python train.py --d_expert=608 --d_shared_expert=0 --router_score="softmax" --routed_scale=1.5 --balance_loss=0.00377 --init_std_router=0.0325 --lr_router=0.000858 --norm="rmsnorm" --norm_eps=1e-05 --learning_rate=0.00262 --beta2=0.95 --max_seq_len=1024 --train_tokens=427800000 --dataset="wikipedia_en"
Below are experts of layer 4 (counted from 0) of a mixture-of-experts language model. Rows are named down (a neuron's output weights, with its number) and show model dimensions 0-63. Each number is 128 + 32 x the weight over its row's rms, rounded and kept within 0 to 255. Numbers have three digits each.
Before each expert's rows: "comes before" lists some tokens at least twice as common just after its tokens as in all text. This comes from a sample of Wikipedia text that the model never trained on. Tokens count by the router's weight.

# expert 5
comes before: "\n", "  ", " 0", " 1", " 2", " 3"
down0:150119092110053146138121057187093180166188127136154117179123154129132169142171106154131192100133087142129082155029150101133108109111162099130046133148157191117153132105146138098142092103158134
down1:129089172163136062168147167170175184161068093163116133143111134108110131129150093111122089112156107178156172117068139078136138130129147137109149108196117098122125143130120111113109168102117147
down2:124126095128113133159131104088135111119143179071205187113144118104142104124184083193145141093144085150140145145140155154129053088119120106165144113093173172078081150125153118172087143177096126
down3:121084131142114166098118118138084158110087139178105116162115100063106154107070118121088140157079197151128081123121117136167148133086145120121162132135158078149126179126086122153137088112176206
down4:127111112163089103086103125080109144128111099146109157118080065132066122181080124108087096113138101121143195153155129125105145147159151152142150097157073172092152149129081111188163134072122137
down5:077163220104147129117159098138116165131126121151124075115108130152163166102119146174141098127126110168130128149158099099104149143101091147127138123103189129178089094095168090147154187147112139
down6:054137133157132113185158164148152125161106142181158148095093111110214134148152157131142139132176117101143179091124110111106139149190164076084184094149157141148127181104125127133110142126083126
down7:094133090168166126180097127060070115126175122106127177130084111062126137087159168075126118149103119149155114127115147156152105134098159090114156108116119103111114134123071140137144134083114125
down8:104126145141094167137144135124135168128134169113114153061107136156164146119159199127132145163072143115145113167104154135103139070111105139069162138166095006114156178108162118142116144162088082
down9:099077167097106137135149124136179153132138159156109089175147132111163147145096129210183115176111080088176168049130068126160179123111184127113136177127152105128143105138114179109137206174175118
down10:131069171092121125106119159111097140122104136170153174138071023073124145097093113124095134155111179175159116123145129143118164153140138134175137097152109098129200072042138133121109156097133151
down11:143170094136090090128093151130079094129186118172104154181161126113122078155144086140141117152127089121126101178140091118104070105102131163156126097141105048094107091120110175135163166113128145
down12:154155101059085130183117058111122172167151100145151212073125106112185174082126134186151163202114173158119157083134118167103197141147118167104098126084131138128092190098194115084133084175139094
down13:143077169057144144109112167165121196045126134118143127147111073154149148086110118135081074123087116121121109167118135109155116100205136127159117146141176168114150111080142094141149098106107134
down14:190148171157124139121147173169091158084183095110124094066135121131159154157180160080117131131146129136096114139139122170177105149148134147091156069137134156153122158123177094112122175188115178
down15:078096109114114136179120165158163166115115103145148143150107066129122179145078113127155068131108111091154143134160160124086128105104140170131161137112139073170111096128121081094131130094079105
down16:155146118124162192161133134142115147159184143196124130135108111103140108128088155112148083163069176118094169123100141125132121151126129135103161137148141174105122089125125122167119157119107156
down17:141133110167096093035122111085130141125195088133134148051136125137126183120209146088127153091168094146109118146106133181112177162130169105127104171151132124142120076092187148116097142126106186
down18:099104123121077183139038110172151171085135148176089149142148120098061100182150158133144138148176078139138096089159101174190088126150187154108092129117102129096139118118140083134133138158168169
down19:119141071127086076118172150088111088098102146158151103166153159174155139114110118162096115128110105086127082105091064120193117132133122058112157131160197172143061159059168156120108120066161140
down20:087107084025136121079115166157117118097080146121130162115088131184115172078149156102130133155136137106144139136078109131092147126143115123122207156140118158112139114134113104159122115045149154
down21:137132123170095119176140117122117124163162166114182114131089163139130116088199134119214146127126119120139093157153128171084161125055156117124171145097106173147141111087142104131095090116090092
down22:118125134156116121140115150108156114153139172126076110154143157134099135153106145132143146167170117120133104092091085126102127180127143090182177188133137110106095185166130041167148097101103113
down23:110092137068117123102119125146129175121104114149140074124131127116180159121152115124088138083174146082145091176125141127091197110109106131162101108180134151130131152118117142118090104124159111
down24:155092132086099144118133158097145129134095134158152096109145161142110143135153143104147164097147135123124194127089112188160060115157109133139162168206160115127111152094155176060141158078110133
down25:139124147110148100078192178132126135136099126098159119137158162140143126137071131114056132130101128116134096142113153155143103090154122156182168135134101118165082143121085184095074130126161171
down26:142141178132150116104116147082141091117142081096103141113223205126082152118158108113124141146149157134116147136165093135111136151078144153120117064149183104106155153166163142136151157106102146
down27:227113156114129195129157081114151133132134157140133110066093160126125161128118123170075141118123086083142186179092067146162090161170133140101103135094101153118141163110099119168153218128114133
down28:109150115102131174081036104107093124073109109085162138181070117188110236087128082147082117122128144124117088121106166130103079140148153077101122124068157087135126130126121094118154108064156071
down29:136189117162095159145118105102141113121138113161109086187156096167078170155107170184114112138119187106107133139161119088120124105147194117166083075049096107122138100138108099137123141137127145
down30:155097066143098127094066069173148167087092172189164172137145056081091103095105092137181137113155079144103111126163108123142046089118124114163109087079163097079109135105160174119123096103121150
down31:138104125169151172109100137145144103112146166119089141159095093123108142139067141111116139130077125120098095102162165169126132120144126128146135092077143139136083123122146109150098111159155133
down32:041133095165122140156105110150108078139103148113134101133094149159124153118143124112162100138181165143121124143139157096118118072065118136106080108122194146160104087099109145205135172173117107
down33:103126128067121137111103126124091127119098109102153051136164082159152088127111072131141113148116138102118166100157141144071134142192113126130134146096101064163117131088127053111033105135116128
down34:077145101140114098187133142135167086177133143107123124123061161101166077137193152116119120112082206192201133096122144148141166139059106115123090139137163156135139139131144113167092076198097135
down35:099122105092150112110094111196105202117102118160157134108139111127138173092093133202106136107151141156105140143107081195096126081161091144132085141127128101169089170109124089071163054101095146
down36:161128120153183133109150088176194185124159144127106087132135156078160145139086136149115133083152162201102120144073126135112146137181095107127101159085127142138111090074091067110103143079112143
down37:140148191173188080102129160130120175116129117101166096108158139139172136140144142135137166176142156095088115112107121139109151112126163120094106088126149105127139084040136122165133145173169104
down38:097121138077160115081138084077134115167138157142152161117131165111081171124160159152074097125153174153085110069167115184120156106155182158151080203123114168096135132115112135211163110169107102
down39:116115154132181101104155111131041128134074111127062098145089116080168065154128094143151116054141097139133193124150147105147117135116130126131091086165102141165090120126132122171127178165124103
down40:100158154114111127132164123121198151084115051147076094101140181123152134148138115060136103081149155140111084133108172067016119116197129144125103076139088116153092147108123157091200156093097145
down41:084100126082154113180146116145130089138178119114135150079110122149135139122122131073141135166098130144131081127104143081164173167130126074134096130162123139180146101113093108132097137075196139
down42:183179139048098171104115069069157128116106130066087120085107128102095122094097107154062097097142149091117095113126105146135121170129120169198170182166179173140102141155153123144096123177172101
down43:084129161130132179197106142067137181206121063128070123116106106108141189106146122124143160107161161072147147057132141093150126142042121162097126122148118109111133132133134081149086062116140098
down44:092148062144129122118160102119102110163108048205168113126179117121109104092166148103164167172138166123079120104162193162067123148084123157113178194134100165122223169105096140107099102095139098
down45:058104150104075169110151126090056101070087159181136135093132131150150150112115161118156099139135103108134135120149147104175080118138108104200158100170087131040159096123083135085124166152101136
down46:163150132186200134110101130100103106112206151158181142115168138151165144088143150148094169111116150108156130124185060105108123140161090165099162131102137172125097149197114135158106189090135136
down47:121167110163093141133088155130102126179238054118184146100115141154119069196130140152072131126096110127130095098100115127133085082149138187160163154171172113158120096131132145156131111083110109
down48:145168161150082171148133148113102154154186164067172126149148158092156183127139091131131081137143079024126126138145096123079117120108153130148155141071159119133132103143140058197151108186115140

# expert 3
comes before: " the", ")", " to", " a", "′", " his"
down0:216121054106122089111104119142122067117128159132157138134150129141114118139107153120113169127142140212131091088096125136107118141114146070134137124105102200149143111086175143158195133153112129
down1:151157123101050166170166176133089155176148105101187102178134101103129108182105147145130145111130108168121158095170115145200192129165107114095127169181144125066118083133162151151156128056063152
down2:114145138090133144143113094149143097127176101147173109106185082121158100098122098130129126135173083179115137134149124100171131133133132190076145128102076096169133139163109130080081144146126078
down3:111080121095146172094113115185081150112092143073184126080136148136076104145177116179141098066182108056156158171085075150138122151123188163098115162109116176171104143112167146120207152091100153
down4:156130148111132101129122124150124150141126107124157102090151160127138137135108173124153108131122139153131096126077121152126118109143132152184102166086078088043198141152098133156191094117091110
down5:106111117136160128090103148149126142158095036175149103141105083072070120158097161116144116106114092114119097137092145111177128103140112106207086165106158149106116096040119185145140135104188135
down6:119130116146131129116072095208091105141159141165130153159120099170157124105128178186114141182183118131183147155141095090126137157170150135116160116161109145195175129139120119053144169042107078
down7:157142087152114134099105128135161194156113123101124108094087124134093105086115216135205057161150120105122144157114160133099209117087144110076156133132126196138138132136107140139127073111153155
down8:142096044150175118040121123070134182148088128153109104099198111107158120107099151138128138114151177119099114157106107162131161139132164108110076117161131100122152088075143146155116149146146082
down9:113113126157194076084152128151230120169163162107062205125121113061138166141151142115128148129066134087133121084116101127081165136111157084114100122157090096089128137146165139148176151120143118
down10:108110137105187142131113105156124216147136169130052147107057127092139064139103100114082114175114154073145079115131163098073115110151213121120159150109157138137215121070080159107111142132110136
down11:142097103063115111150143081149151050099134096149161054148163154141092136108094077107122067095082074109150137103176130129112099198148140141090155175121112126107084146151118148172116113140207158
down12:132120132215063106104142083104137110122178145065122151084205134093105141131158135144122094107115153160129093111092138116099098109129098139124154112148123139096106163131136181102161166129150148
down13:125194086183155084057127147126119114109141176143161129136097108101168059143094118156141137176177126094175090087094100076147121151159158111136156150160085161060133081065135097177122110128080153
down14:114163102095147080156225109124150145113193116129113155158121142200109190119182158140117105089073145145097116204117133084156099128089164141213120133161102115174128120101143156114128087140116129
down15:145095127112154140138090152144112146111096132098127147164115117148153132103170139110138107160152091149059104140102078158142116045114143170124152221124121173144126151151151119006082120130125186
down16:053135106114126124142070145073202150107117187095159156123162123125128130109150063132084090127141124063081161160151111083139089098152184116120124191140119139139148084115177082174107127162083125
down17:159093091086178159127111150117156119120109122156164075125051121109197093090093117134157132121100153143128076112131115158092151148127141092110115133132063112070131086097202162107164165126077191
down18:124102076190123098120129134151132072114147164095123147128157164086151110155130151150145082112136070154109065105123147120160124136105138110138172132171113082161127107088129155112175110151063133
down19:118118139104219158146165111115070166094151145078112109164149158094168129136064100138129059132126101179112234148137140135098131136141133115145174130187142155111115156160101137152082117166084079
down20:163114174190167125077105122186177142137093087118167121106159132150172158090154156103155116126124122122156155103103102103196172103111122141088056116099118180094142166148160088193140103118137182
down21:089074130097133150150086096126167141086156143105082150087147126147156093160133139129152106086090107160159108129134162080141113147173125124145193137113135146140162106177113133075150122132181125
down22:164137148161136161105099165118159158180121119130131155145139146131069081128093154145104109142165105190142195132104111100168166119168150131097163166135111141119155158103132107139037126113159124
down23:078103130154196146141079080133133063160112171130163103158153194094106175108112127138105167168123103074141131174165163139125163122172118142186166172104138134112115121136127134145133102125105100
down24:157061148148085151106123153051133107109134169107153159106174120137099120178106141150181164101158088125190112140120136135129153135114122106123106101101120156113105123119185073140076101121153054
down25:086118159068138169126194196144159141057112148103165132139094131185133164140164101136118101174137136104153155160104142159131118085065139134128196138061107137168142127135128138130129083102198124
down26:154154117205097102132122152131189208143135140114115094158075191159137182153149144161093102105103197078148132121143123106098149152110080088183109152141093100077162076101172140128136101167096155
down27:136140135128152142104153117150077137125200149092167136102150184168166123150116116140158127128154134093132109060151073143115181089144138129170100147227105135112111127118176115152080106141146134
down28:123122178168160080202102089069145175147187137133086144141113111141152126156159120102131081081112097177128122106111149098142142102078108139146184155139098143132093107132156141133178142134084098
down29:149163134147098111143138110132110111110142151080108117188141158163140120174102100144151114135217089107062143142165094134140139066152112111120158132120149134145129117113125176088078135175160144
down30:127170049117097163130135144109140176142102121114178145106073161113121151144134117120094192139093100113125172109145140111100141123087109153105170135135204151140146113148129155117152133106125172
down31:176149131123129194108114129105077144119060147126115151062092076142138109114149085091138142138127099105072071211111125131140164118173126054149114139115149186159142132169129153142165152149165156
down32:113086171147108173176160133146095138147120132138107197110108132088155114082133099159127116134080160159167137137130159127114124091149146097133070101104099135165054135132151168149129137176117146
down33:200092063146139062134162164126110096096141123174120143115122187105180140125180109152114075110100178115110082160126088131177140118087146092127172119131058126143132098069093163068117120143133126
down34:176143102213074116160109092131148139138119121129165070148140104106129083166139165094124081169141120107168127140099113099120110162095160124189127114152154200181175159138070114173168141101066144
down35:156073151109152132148118072174078081056134135177116125159137177177106155113101087162114120095135106106085127109076078132145176162148115122136079147204168077093150128129162106137113103103065132
down36:173102116149126141163086161124112187152147187190059104113128172159107134174147180093112151136103072158095127150133109110136146091097184164110114120155157158163129080126096121053115170127103170
down37:097099202133172147085137131133078134136185102130095106140093162100134078138094078119082136108157130109132058121163101089130094122133147030142135122123136128188188121120149156099130137081178119
down38:077117143083178107107158123118175106127054176166145100156114121072134081152173175111168235112156133135120176127084119134102150154093100126130150094183089140091055106138116111164132159177135171
down39:133117117067176094128110124109123174140103133106105152126162084106104118097162083126140126078111133104124162157041168162173095100132155122066060125158162102129036092158105063107158089048159149
down40:103138137099117124121102128105101088173125156124084147125107166100162071108154157087078111159131150130086146146120108094171149145131134161128146047116152172113139091151119112136100066128119158
down41:082110110134138110131181130138085066098094156070173088125078147190123123170073150163129128163137193126116107122119099140098129113134099146137169094086165170179191058169142109175098114156119096
down42:135077123155079120021118185109183153135166099134088083077168101121121108195141145118146107150069135130151119135106121127093123105117138064131111149139140141117149084097155120182094095137125131
down43:162230113102168113072098128148104098173141071147137114126206123155196121135156118097115062165161136174154075113124123134138086103101114180127160165124085113117076171140144146124124129111090166
down44:134113037074123192106106104121094156123149111112141132106097119086140168156164075117128107141148149158092137206047159091092133148176164158107129161077130164144120112106148127106161138085090076
down45:131130158117121109119137144144168153118106119159115160068108153099148066118148157090156172214162113143110160088124090164150134078184136141161151078057115121148100126113088117104079163160132094
down46:138111138117056190107150218111058191152105166141141121159148133096123120169121131200058164150133108136130115176135165105154141162150066130120096135171104095128078109099191148135126141164148143
down47:073132142096133143138147122153105094132137167126113137193038090149089131133121116140165171161069085147157173107138115122122104117109097109130147156130144083132106190152148117197128112102144115
down48:182054108077166120167121146094106144144097149125161133168148137155130144081134107107102091063143152152164111116122093150146126087095133155127151092129142189142127022144165095127151159138099128

# expert 11
comes before: "=", "|", "\n", "\n\n", " ="
down0:107123137106095132142128135176073143127152110117127171134143099146080160078130108164063102116166145146084121160119157066135152130125179184125121113086112165124104085167115077133151141153113087
down1:097116144121117161144078096124167156132131097137131116178158053126159142084186120094100179178187125156113145108166126207144125157125074154196067084190132119117123115145132090082095157151137164
down2:191108109162137125145100127148088160133098088158150184118147141073130116152128129104179136144188159080174252138131147163131110129100157052092103131141153099126134161081159108167177138141110159
down3:085119064135167121219133113104136091094208169132101104132117110112123111098122148073147090103112034146089065096108094171137172116131181130122056167100083200138137127130121094148166119102151159
down4:138151128140169107086148151092130063105197138129108111058132212123161160120114154104145147137115065087120189068171142139104173190114159118199135190119074176135094153107113149145126147114144090
down5:126122106154122098087122163124104136091148120145108060136147125117136185119108151073166153155117164117095134135168143126112083181177190062163131171089129138090086097112119098143159054114135118
down6:163111122160122132088143093177132157145057186075114132123122118145089097141117118144213133149111131135206179149081102115104129185142116090125121173219163086139157120081099073102158119097125167
down7:091104163131107082081090150143171113165068143144159117142105149136109144120238125136111152110126131123154130105118132142124077140159163120163080195191153169106082076123112170129138055121158143
down8:103102165159170100114178122098130131125139132162133149087146101140122084105101110163152081092127174165189201165044131096158137127149117135184099141149164113039194143106187128144093092124152118
down9:119108108173220113148098169091135161084098073133109172159097195117150110110096179042114119088110094165121164133077115128224159168114062164136101052113139154087178114096134147117135133111063084
down10:179106149127147105101159157176181181129138181133125086142187099134119124082072118111178152110066134104061096130141114168145134165157104154141125054098157053134076113099090123141152164130113158
down11:129129141068191185186154076158150135113170155102142134134128112189097128134092124115152155126117195133147150125136154092213101152151107156150117104157131117099151147154072146193141093049145145
down12:122144089133117141087119080114106113086120156097186152131130151142184049089135181148143164127080098154135099116158119185110119148094077097174085106147169092139140132049085145118080134116093124
down13:154113179212113147177137114186165118115084106131156110110140124101085130166160147113146111103195125123119134135079024062155146052119075171140130124083099103176142187166142112096150150133104085
down14:106135154085160241174107112071131117134101106141151148132116104092077125080111125118138106156136156091136118136208120229101183122105078092061142116133061139111128169144100150118112137108115127
down15:148137134131121176129150120167123148180149094157162097183125163079161078138138105142167138186142116143103167080138135121157186131136176140125155148129139139098149166106155169131130115096174161
down16:129139123090133139128112121128153121133084156073123116123132120131158103182119110133102124164140138155176107093190160077107119141162093114077073078145162118156099166160124105139054116126128123
down17:172107112177045121101100142073161083174100135104122081102122171131090076057181121154147135148083170102023151145142155081123131184097077132167087116139109169135110123169144124031171114176136142
down18:138155137080116142121117166158143102116149121126106100099094093155135080147130192168093088105155131168073103128181196192141183115145118167077010161112146133109169147063198107120138107146133148
down19:124167132102156150154180160186119035105114172190137140170090084095138085091146165142152120124160176174142174173122111080117095107111091122147177116104195146135131127070139094106068125082092164
down20:083105034109078090108111130135127093165148120057121131126144101219094114114061097047115199156130184093164106123181166064163115209071088133101075112152120177031097090124111099144147097138159085
down21:100121072165098146100099127142153087113152100054135100109098104153169111179168089094151139221113121100115099187185057113156148174134118111118104123163126112127119136143132127185136156114114163
down22:133172147113090106104181121106154162116183134103177184216120138050160119136132154188130135115128075131125146118114169094117071091153078161172092084132139098177179141099110096109086106132112076
down23:167142143157090123152106156153163119089158083116129148082196131102049166153140150164119124055068089062143057096109118152142086113150147131162104087109153132170171084098150153111166144125149145
down24:150135109126148081109205175140143089109087101092150101152117113204122119148096098152148073140158127159106137115108157164123117195156068100087129092144114080130203095142106154066156164136156215
down25:098153089141133120125156096121158098145153118128129109107126096138137119183154165161140133157045097138129142109118141193157138126106142105129058109122049119111160087136186147108148151131145137
down26:130127131109156146116104116141090136077120121151087196130128147117198094149137093176113178110141090158117100170146119136136099148156146130165169119130084155110127099158120191208107134149127137
down27:134100112144144069098110138084132127104109079139216146167121100076124148113088118129072168181161080129110221176143062150096097095149157126147206106127086130141102119082114145119074111177123113
down28:130159129116100102153147146120132149057127111147087102106148149184085141094109116127130168151121140107060087132110154150108098158144100165139066113160083064165114105162102130136159147114117082
down29:129063087089045108123154116094185067111165119164088187121122155130140115177158065052144143086096184168056151108165108113137131159113095192131164107147092188099111141099151147105164156107122122
down30:106118148118111084128194118080136118169135182086105147115128077142131109106130162163176132133099137163138126083140120112110051161107109121095117160121144133162166076076118111094081156154082198
down31:091162122104135150129146198119173172155117132113153167224128103107063104098172157053161137147120090173172166112108127170148086146124128165117150166113142157183144134090139114117158150125146105
down32:067113104141141084076138136076090170162193099105105117103149132174114091075097128122089119118140101143145115125110116111155112071157056118107143124160138055147119120082152108099141119143138145
down33:118091101052160139122127075170117122147077183163167093173068150150078143093096178140129132153144087151184131069085165134090061112183126123160175118129100129146127139172142082108104158140143113
down34:104113113086101090103129144102142098159120082125131147127090196089154138154086144169177112137126168193136099155171130142119149153088154106173130109116081126109145121128119049101126154160182142
down35:096134102168094118140133102134177125113053077076147078106113083115112163122148101195176158095140169158120135087101125120161154117166175133109170133146097082198113140087144119134078114120155115
down36:163145110098081128163107236136100081094216113197146122162123159109157147103174122164125107140115117145127167096098119167127136132128153127074142091201073067155135148135169103111088159163087153
down37:121081097136064111162158100085155124150145126125181082119105185126103092119080125118108128112062144156166161109069138151119145124157175131126125122174074107132073120135160133065114095144114104
down38:150105114109162108104071103108136159117145071115178116090165034157089152167106130116104114078155079140087123172087120110101122070098076119154108173111149088158111146129160161099165089149157107
down39:121135165114114113102125174111121152111139142130075073102115151090135150160147193137097123147135079139141059135153076114136106131098113182124057114125096165119050089081210126063076128166127186
down40:147101172080136112148151161148157201113158140163161085103109137114098157077113066128117104177053139151127138130117107133135091070128118054143106114102097140090153103182057077134135135136175113
down41:134152147191102161177203188132105072117155147156167129128143084132161096209089147097150128133128134102129148152186103223169159087145091122140155120110153160132155138123074117132091180194087151
down42:151144161146087150118098144105086183064154121180124073125124137146070191167186149141138148109105179196150136159098191135178134094105119100100084139127204199137161130145130118124130171172125160
down43:105139109135145133133095113137119114132144157115123169095126146118145103125136148119141094125182121111120112113207108133182153165125104148142228084098138091197114087083093153134093133120094102
down44:090094047129167084146104121131090097102138140124075119123134137146105133170185158138108156127152099142153177091140112172159166116123174088112139109104111105079155099089140140187119132098078110
down45:152169104106077116139175120118131115182086099154158109152089129119118127094218110123167065088111130155092164170097130133125156164103088089161149113139113118126135067108123071114094084138094109
down46:105138111150151117115071148103113126139075159173148127169173107165111118147139171094089124097083146153063152111122118147132130140112128089102134163117117137083096120144195150163073108136085115
down47:177154139146162165141179115123143164161088088134118104125105095154070076027081082172153136107113146123142129186113163104088131095137124065095168140201142120216129095128127061116093173127191129
down48:070156083149076138170128111081081125150065150078108104108062129183112204105188189176132144132112148192089117154167112066164123125149109119182130104130148130094087183124118158130148118206101085

# expert 7
comes before: "-", "\n\n", "|", " The", " In", " He"
down0:145104135141162138152153142130168122195135169134119121149083174122122087151142161124093178151179143123133141179140183134103111141120138144139176125112117133157161108109154058126100122112131138
down1:140174091151125078103094128112119088178154152109133129127088128082107116153156112131148107152122098130124139170157094100155189092162140142103167138115100133175142132152187118123067137137066096
down2:075112185127161128141178196182122100171132200158065115155066088155126097101127097114118161085147120131114143122123150103098129165134142134179118161081139117155069140074199137179092114150129116
down3:004104152138151174145115156191092135126106194093133152135100179098115101158165092109166145199160158031170095198120132082136133095146158134104083152149099108118031125139070112149145099131175046
down4:093138170123088121096142171143142170155121146105151125067097137204110108120138197148158111095110142128111209131066090125126159093085174108130214157121146123076164076148133067106116147165136114
down5:082146111119095089115155157125078136113144173104108123163132115128166138159186150078142159148097137068153131165080057148183134127091133135134082127139085135138095055152123114113196136095128106
down6:140122118154091142094124192110126092142117125117062125153113163125120086109123152151152088131073157151169140189185112109127173114080132070157152157111163114106108102119128132096118109187141095
down7:194131107154115148143141082111103074092117158126084144163104130159170112181127063138171126124145153159172138144111139123145105111145110134126138066095132106091127122156155165103122195147099102
down8:112151198070111101105089142126146201161132123093097142088143167124071097110133085094135159093138086119138109106118075171156084122156130129173122155095146136124121090160091126139138085169101132
down9:069160110059176184110119121108093111146075159098160129128072088094082163112220111113136137135125175121116154138134134127070130142181069086131121127133158126175123143129134110123088209117068103
down10:184118111189084105138087130142123125145196143105111145091145141178118191164112168064094160146130114147135065119081083082104132094189158116127189143195093140106153183122137152160161147100131062
down11:177132138163120114139116189082149106124098114140137139146124158139189093148047123125129169188110166150113146115064113095112087202111080140117191206103146095177185212124098150141173130137126122
down12:076153092185105156077135131151168120091127115108128144134141115150104151123117109187115095143083176100133115125100083127162146127104141168191168132100172156128146181156023150178134154115118161
down13:158124161094157134170179140081159084144169120078121080132139150109146164121122151124121118136127089101187194180158119118171188147146047147122125086110115132139195144064143105127058135170056119
down14:163056136141114134138198167131132143121152065216162171149107152152112158134172043156132118147112143137068139151095094078143078132154146095115160142134092108120130141111110138136129120095085092
down15:098042116105142126126158157105149186114095144146142165105100160111139110154136045127095118147161105157172140102149143100195145137142122165122175137145124120164111121111170115104098129193102133
down16:133090182147060131142140151139118194087180132104101086109104153123180129170215104180137104121102104131195129133095158134159161151082149133132100118120141144128178157171170138117135143082170086
down17:132089141100164108099103088161127083175109157133140150108187123072159152112115123127067076157133129122166077116070144103105113159195110107080129137121146083197147127160137152156140185104121150
down18:131186163138111115110112096068106126177182178157159118142158081095147092116190129147219140121145087177201176169149130196129163155082149103090085128153090124149124138117129156148088102189119168
down19:074109150170095126113174136106114055090144104103087177095125135156106171149159179097112110119127117205180125070088110150059134110112145125133106108140134138148069073107127107137100092109146095
down20:109119112068108095079124106108068136113116154087136126070139136165135118086159158176113174169187152096098065142123099190078083145164157163080119135128082149147112126124114079115135156090140129
down21:116164072141138150099114131184130096104134048074164118112149115121123132172141156059181157129116126159137056111185106130105130120110133117139117103103087171173086105124101186159152146138138144
down22:174152128109108154093160114163138092142168081126137144145137116084109143134128145152171126082207163134145173118125153109174122067140191085142162114189171184094092115123174122101161097120074084
down23:173083182168142093168146184048165173114179113206132107169082077093129138111065126137128070131126116104110121074142160169155156187117096079126068152093103105179128072134046188186159139174123087
down24:125143145097172106114112151111085106109111080164134092112158093098132133210170098182129156089132136116190077114065099142222105101131081146054142140132161096107117121141152153123096153119098135
down25:153040139173112125075121119068139094091198099153085152107124084182148167122128082094110140150125116161099160118119149174096144163129093160126131125043102140101139124110096140122164124114063112
down26:194134095090127095134154201116108139174148148131141147082079080110150159084194099147081098145113112116110132127130143113132100110102075100166150141124162113131107195140134128103162149125144168
down27:148129162109136139140109137108111167209062102114077167182094129156179151195165122172172153152103081138138193108177132138141140137114063125056146124149117149120092171175083175110046115142106138
down28:165178091178132076137086063135095177151124100125100102148148068148163146093087130148157097101123171167080073088081105143132124130160155130139144149156120160173132171111080158148131199134109136
down29:130130126121143102186141132133084122116123112186120125170156165145100137141100113167164110163191149112168115108108161127088095103171123107095106103121141161095155083100129159044171193172176092
down30:090114092087101181139174087111153158116129124113145141099127087131149126067121146137119050135144142068143078128096104147135135199142124196162064141182100145179168123094144124111155159105167143
down31:131198158155180126099076141123239092105072133117112100132068157081126121119194151128126094149143145111090117087075096109102158170048069157106154148105147174126083151037172067155135117118140133
down32:133131133160164119120185120096117127109099120118133132093118137172119120170085133180144093045133117155175113120118072162067110137142100158082081086085133138166152132142105125121133157190054165
down33:087149128144136068148154121186118155144139119151113085154158182050173107153117129119146067093140052151092190081151128165160140161176195113155132115095115118152135052148159123110089159104107142
down34:100167130140137146199185159080155158176112071131144170136132116111102119111125082112148214145114133134103048103187093163138111123158161153124121097148143116116143158165101105125190153117132069
down35:121086096105134175157159130137098158146150092155146113208093113151135081118127111147124039124125097126162191112131172118126153164173137189096172175097112110101108104147107099152119092050156126
down36:108109142085187164120166154121135155078145143083093110109127147166140097132142125190128164172142178151121111150125118109142102188080110185072147200077090093169108193157137125149100149143136148
down37:170111119136167169144133154116098156193161157148127134134152164152105150133054109069161129109105131095113146106144100114056120142093128080123123207116102161127104104141052145185182112117122096
down38:092141114144146144178141163113121131128147112169090118143134139100107152094131112161129102099144101124116143137109087127099093113138083105089118095142116159118115107160116159130133132108097138
down39:161087119157123139155119099117172115134135135124113120112081060102185085152121157113157131085126070109199151109110125070148138132076170173111143198203109124113128108135167134128092151152130111
down40:100144106121124158079057169091120115123160172098061099120073159171122169167205142114172174067166088055119080142138126114144121128039108164117102098086166157168131121155061118149145116166151123
down41:143131105114139139137140154151141152105165099093141088187194101060146138137098117113100091078116172146112166122103159132159153100147158147131108117135121133098132168116129131188125106187095117
down42:088162112138161174136102170112147193141068112142137150108148147178092109128095128101190062114153131165131143130119176129114145169136034127166139172072078128125107107099130093185088125166167080
down43:167122121107195112129083096099135142170089136127157141139122140165110150104153227083106129166135106131154127113115108158118159095109110163136145079147107094048098090099110155085091119169118111
down44:133119060136095136129126106126129166141147077114160143162096088116132184154128107117123134086101152156107098161146103091109159115139146101042162128102091173149157140118133143091078142080135128
down45:153093125146151171146134186160154145135153097149145144120113126101102109059117132178091075157094110134072143119137163164116165171126148163164148146083138085079094094152121143047152137100143110
down46:084165141121146128145179156145086133139157176091133138092150129087179129154193106087084144112192175095173159162066110116164122115125102149114140165125086129138120111109130116128170131143131118
down47:132143077160066080133156163134166160185133107110099142164103137119115170145151114065160193158147163130110122133206127061109128111133144104112105092124119130125138129101158115154130133156163162
down48:150116143129094201137186122164116125161084134157108156165108128105118123113098083202128101048132125119108132137165168154122111132145067094098111119077113096143131147134100167111097105134102153